Weights of a small mixture-of-experts language model, trained from scratch on English Wikipedia.
Size: 11 layers, 37.3M parameters.
Training: 660M tokens, 5034 steps.
Below are experts of layer 5 (counted from 0) of a mixture-of-experts language model. Rows are named gate (a neuron's input weights, with its number), up (a neuron's input weights, with its number), down (a neuron's output weights, with its number) and show model dimensions 0-191. Each number is 500 + 40 x the weight over its row's rms, rounded and kept within 0 to 999. Numbers have three digits each.
Before each expert's rows: "mostly gets" lists some tokens that are sent to it at least half of the time. This comes from a sample of Wikipedia text that the model never trained on.

# expert 13
mostly gets: " In", "In", " in", " during", " University", " States"
gate0:551482481527469527458544498489439467491467541498525441503532543493477539551453444550487510420436472507530465461486544500529431492491496469472515446440550499513483556447554405522454571577442495549467410462483509561382485461481484549500484481499513415456482511506445515514529519490569514535456498511529542494437461508501506520533553509538566509466548511494530476533523431492588438513531456475574476496525528462475509572457538490523551535518462466482504529527539531566503478462487505473543552469453527442444437455454500536544437446529552466513455509457552485574543455502502468565
up0:454479440566546493469575463468522550471433487512522582552528527495420489497436521479539438489532468546528512498510505484519515405476556515495528475479445567434558579527534449525500519555533501416443477486516457528549497576472501555459504515469456505422443471519479459517446564501486516471506469448546528557482514544547464481451466611533535523470512507504463545538530578474546539529562561571544530487483478597523539541496489528533538574522464503529518537497457564484514482535432505479466537467498504501516516556534526505520472530547435537496471481560537480511464499575530488455
down0:515503584562504457380550516557503430532590554454460504479501486518540519518455479485546501404456525500565493515489526580506530511504511413477465474480564483462483443484467497528552513480551527489442498447464473512465455523470493517453480380477573513463475511527520498529515559570495451548553514447478424562429512491485468489560474499521488540434472464525513535539544439491546452463478506435543468513488564474509422462482545490464457476485522525481504523503550492579448473477539561512430509454488475518544479497502517498491552570543531455554504503538459476571491522439488488466
gate1:563465557497506513571477525482519489511500506484490510505488527523460452496498595551530521522503536489606439522441515508532568490495511552493514516533510495487517538601516537583520501457483441523437518516538509433496578493465568575468499534542495529555426502461562461521421549550438567507485447539501461502521503486531493508452541463507475465476529476499540575526455543558531436535460506487478450541505469475469534437494540452471519534510446456404508481454509498491495556547533507476549511525539573488527470441486616528506468451498445513525464533548452480502489478556558495605
up1:475526405465412571439493463508499506489464565540469514478514514506535515506480485560489484442477434587424561482480521456482495506493536453512529507454476570517410496419476420415506538587523565418562490486492495497465476468525497484475508468481565488512526448503498590558525538480504442479485547498473526510518521601514494454495512506505462570499508507471425520529487442475468526485477457523514539436460514510485484539510478613458483501507559459573489572507498502551508521489441456513536440535557450515475463464514400479504507470508549494481543487482528473465562449450481526477
down1:545489540528477457446451470575508476497559503464512438540634441518505480431479471481501446516498538554437540451553494494509531508447464502492427455486573525467505441467471523490513530513517562510481523500475523470523534487509566541425518429453475542442541475477442546562526569499441486418534555543508453491567513511496423492454543499514502493524582459418541516463502496505500444492494497470529496473505513529454415444516474557454542519480495502502545503489478503529500509568517522414513495406555515537556433560559491543501475454497492437483579486483497416543513502515515479488
gate2:507589461525484527476593553466554457506536591482511449491571576555535538427532475547512469516564540449493557464450497478481466532506450464466475448434466432502405576498473481533522503456524524526426535508512509468495459492450492513490458471501489489474512512428517414505480485529522481498515519449555571460474433428551486402535542494568440517490525477474476518526524430466568571428449541500558470478435545512450503515550530480492537453528482449487498512550502477546491475491477456467478501506493477434474481503514467524536512519549481527532496441486496511453522444547579436476
up2:499535427424485519500505486514557440614541505446518534480439501451584528515520562444514474393428452430503469496488526498512471518534440435522490471430549552498534503488553431496451369460433522453526460515449479474489528517534509463467457529524508497462544489477473540511596486545508472454499525554516445534503536473534489555507473486473508471454577483490564527488530494533476483418489485496499470592532520501547438507477492574475475517481536441502520516527459518466493490519532464379505500443524539515501481467472560499499524522483541469566505513549465504503505417460531500520
down2:474516503533504434473452504447514561468512443533467465598502470547458433532530521486526498503510501518426450543587432483535473477477506451508459485579521515486492559585520497519450466548521478574533527465502482475528478555468457488517512580496504509476493540506500461504438419459494486477434500475510529492437477508512537477424460493578510551532530549484498546557540503513533489482509456574470522498484433451520546483531418510526475513509544514516434477475499498446512445439467413555459485512515513420556437531497525442474530467426425495453448493519595460540493506577512583514

# expert 12
mostly gets: " his", " their", " its", " her", " comp", " ex"
gate3:459419557477451570420477487505460543514472459515465519517475524590495494498502447547508520505614539501510458510510483534536543435464502424554534541544478547488518510598476484512503546510511567515508466516522464432492551523535453468496465528538475454540454484530494555526514485557482437472555448552408464545552501508503566549530526477454558492495453528534435520499508541465418444494492526457461482492438481561455556528439536436470425508574412439508490505465510540502472537478457516469503504505470532505539479440556512448511472588514501443556478535490469449524472527482489506541
up3:458396505488477522435500451467396510521501504563517558482521497497475557440477486480544525524517527529476458530477530531448495453526508514530569565504413562567507527530422460485517553476512562546544475518465441400490506469522520450471490531453486421513526487496499472500522554487444514482448467574500515595506526538484533476496489498508507470476544559465457463467492553436451535521460495538491434443424522489549508498501490436486479525539414505544511513493515478570491486458416543538469491551514531495467483473512572480536532524480485451579541584420468546504485509459479557564
down3:463478401406461550528505503505359457512531495460515545541512489546486501516448427502471500536460484559474488404538497433557470493551456495474487504443419455534501511495498552574516455452469562515546511494490520505487478470520538551508458558475513529480543560488484592427520455509527533469460516526488526486476486465409477450512432432515535511477497464546455448525483531462540497509471485507497564488472490463510496533500376437544477566492499529515506480541511534480517497560527431460512469534469495489499605500532433501521463488569485416515495501523453505486552538537508490450
gate4:472442479521544460550542495492499562440547463534474470515632487479474530499504524600483461493480537601527503452524552493496467466475507523564591463512509521430586519478553551496519505509479525475513505498482521570560540479515424447505521552510523525582466523475465467448460525517469569446498483507519542513467500564503525471534445480438554522524471544547528520518455552579550488421480442470517439500536469526543477486556498500547513514481480443480510496499521503506480506444522530499533505424507447560416499558472513478507538504446439445526459450531509563467434472511577562481
up4:470489506527530479452541469420522522470500480526482414498476477442486548530428503565496491455430476469491496557456434495511527475479512492514549528528513533477577586473490466475494555547490443517513518452541427462476499553433601521445505474514494556507548517559531503488436508499549534513480451466502431421487442459555528562487491497537459567417491470534523483478551520553518547474513533513546568452483511504481514510513544520466486498553471544443479494440480455530447514492436417501490520509465552516566479492471409562456519542423568469431528483471510542582502424489483478529
down4:564496498596491483482554513511470507496518465488448496482544458505533530492481442515481498468512448495431535493483419516459466490557498548514505479467440483488445458547479449441534474553457533520547484499514535614408525513486439494518510514455491511453431446488536475554478486497508475505449472566510512590448524555584524500542505566440434504525477503483433490432541559545444506581553585524528440566414523453458553536452528581499543463526506512515483434547521455552532438518545458466481522494511563469536526525503544513495484477534501489482451578524530463471521516514467529529
gate5:478435574454541577454463537470509534447519579472416482470554522456479416502484512511492487477511482529526521504435518529413539496486472470517517508576532438457424472579494488493459528442538551490482408540487467463491475445557502648446473443519485502482525497521511520464540508538533512498598511486505496526539499536541439526492508551549515478446473539441401472523523532556491467549527510527495555454452492494591502494534509504485492487428521504532468488503471495456406494486492542454461503521559549468497535475471546524501549498471481479529563472573512524538499432487473463537
up5:544517512476553550549454472556491501507467434450429503461482422425465515500479505529427513502505512539502499546445499514493511541478461528460450461541448429489435465523525474455427480492454551531541560588489459492525572502477512532462415531491493531510560473520448505507537502484488518534562487489538516529570450443508436438465484502502561486447493457439451470516519466487510541503533458500435525470459556482557560537511537494486474444493510514562470538500425451578480455544504497504530515528524590495535554498510642475490547443471562531461586537455481479452465487513481485477
down5:581509554448477459540451593526473554440399618518486536437495490512562486518484527451462475483465489459461499459472545543496525527487496532507576516510518493511515468504470525530507508471507525500515478493515490472483482488519538511487525449487481535459487556515491514593523496555536490496489525508472556484512493464516539533460490544496491502508504530484582514528426456570575470434527476500569498534487542525515499509467481410411403495492469503488547533580458508506460553501511506430540415478501403444479513496441456518472431596473470453489604426478527549477527509455448517502

# expert 18
mostly gets: " with", " for", " at", " from", " of", " during"
gate0:398478481467542443575510460425537505501525481602477467503629517481502521524501513514465441573446498484477514469532551575484541431515481477459535485508446420489478513503441482515528445454518489531554508575395523428505506424528499437481520560487479451478526523462478499464544514530459502577614446533556526512569484528490484553509539450527476422489471515448468496450523552489496459503547434481476567503547556507569540513505588461520518514510502421483479491508487499486462529511479495475536495490549559468480532489485472507483441501460442542523499482494553505452511482498529486520
up0:475527479464498556520494423474475507468530542539494445505492452463538500570476497432578533603593564471518487551588483491512504545522535533484530447559506439457449515456538493430530438516494526547475408565472461503537426473526485433525538493466505469462449472506476587522495539523555477555523476502575525493540469520446544474545448531472396520562463461486467515557513481471499517498560510476494462487445503516455489517445524440535424522501489484492530449526446412437455509500491463468532538510479486460480424540474507493545422457450507526522456524482553497482528551525513523478
down0:468541530552481560516490464466444470472452563485560458514502499488463436533570530519585487467534512413484556455431529561475541590455481515567435470544482481498509460521466521451511496480510483491526535548544439487545439472469503502574484552514488500545509539518475472491444487503480490470489455483583526542410496545537478462546462531510547548446533489585514566554486500499469488525472515556538476516545448524437432449427495491472478494478451440557454476441425504484525496521524464482576517491574529497560528500532515482472462477573531528489476513560483562448426558460454463481
gate1:482473530531556474536498505471473506483509542491533532494461528450548531537539561518553439512445460523463486478478484430495449437462476517524427520452492521487531547442541503496445472500518514444461504518462513518544408566529527495512456530490472519464538433507529533494558546579478515501538477489517541525479494478484546450437448502518452530579536536467537485514465565514554475493503514594509572436526535471467500520514425492492525551452504393544526517465453509488553480479443512461530463541554583429558538462518530562453537432507392461549586426527514532531534492455468542480
up1:455468501442551403481514553517485579509528536551519514438453502478424511500526477556485514461545506538511509450529444489497537473469554506451493581467600486487515520466486501502489496450495432513493487495509537561421485517595550485530539456480466446462500460503477449545513475531515589484623473528451542437537572490506491497506590512495436514504430570518582486568483485494531520544478501530486498538455488490460474477457603427479525492515491455488479560484461457520542531486462476477505455411457484522565455456507510521580509477525521556477550491458499480509453508484493436498
down1:483508523557515504508496486462479478487481497546504534550513473436523520546505535530588459461527479480497445503483445427557513566476572470531504550540433447476411501512550441517552522486479480554499493477521542607580480475542549456480474480553482450565449424573375495433490494495448556539482472564487463447493542484527530477489524496450421475537544447526453437507511548430458529550449482477506462522492515480538478522508495537434501459447440488507518453481479496530514461533527595572535440442469528518555431477570492445507509502506482513547529527492468525491501494455481473484
gate2:494501484502607487495447524493468458480539458513519445445485472497513457407529463449480469483456481466474446459580489524570561445466528392472454509552518447480533438437482551495521563518517472517519479478548483472510524529612539538418580479492493415484536493466541515503584497508449529451479461552477527528462481454537469585544494488476547458554505533506487513509483483514497600458488495520582510471455503514441546538588523543479479455485502500476446554482493504450522469553489478493488521549490517487525534459541506443452457460516488589488571476521404493507485466507489511484
up2:575515487503489539507468551576506535473460564535463486450489510457579489525539571551473531477502535448545484432559469529477567457489476519523460525517504481485506537441475565540480486603529466449488467458524440468519498480488543558524488491460490463520498478514515425434495512528455477512578468512510496545587543464519444512496548482495516485431526460445456543530531570583453515513452506481502524438473489506422571476520509398524526486589527536482525508435462479483513539527474461522588407439572459511482522499452532519496544490517590489518481469504518462529550457519438488452
down2:524493566446466490587564562465500528485544544467525488445495493513481436512473505511475480505468432482515509503551502508475444543535506609569479564443451490555595414526531542481514507424513473553535445495514536511452503493523511495491484510483446521532519550518523514524444475507472506566516583534506446524489529474492554443513485541496485477545472511493442491501474434499510442511524466482496472530484509470533547564429498427517496543531488484556596436424540536534538504501414504520538557519404512474477427478529568478579491588441511551499485526502570510470549534527500474553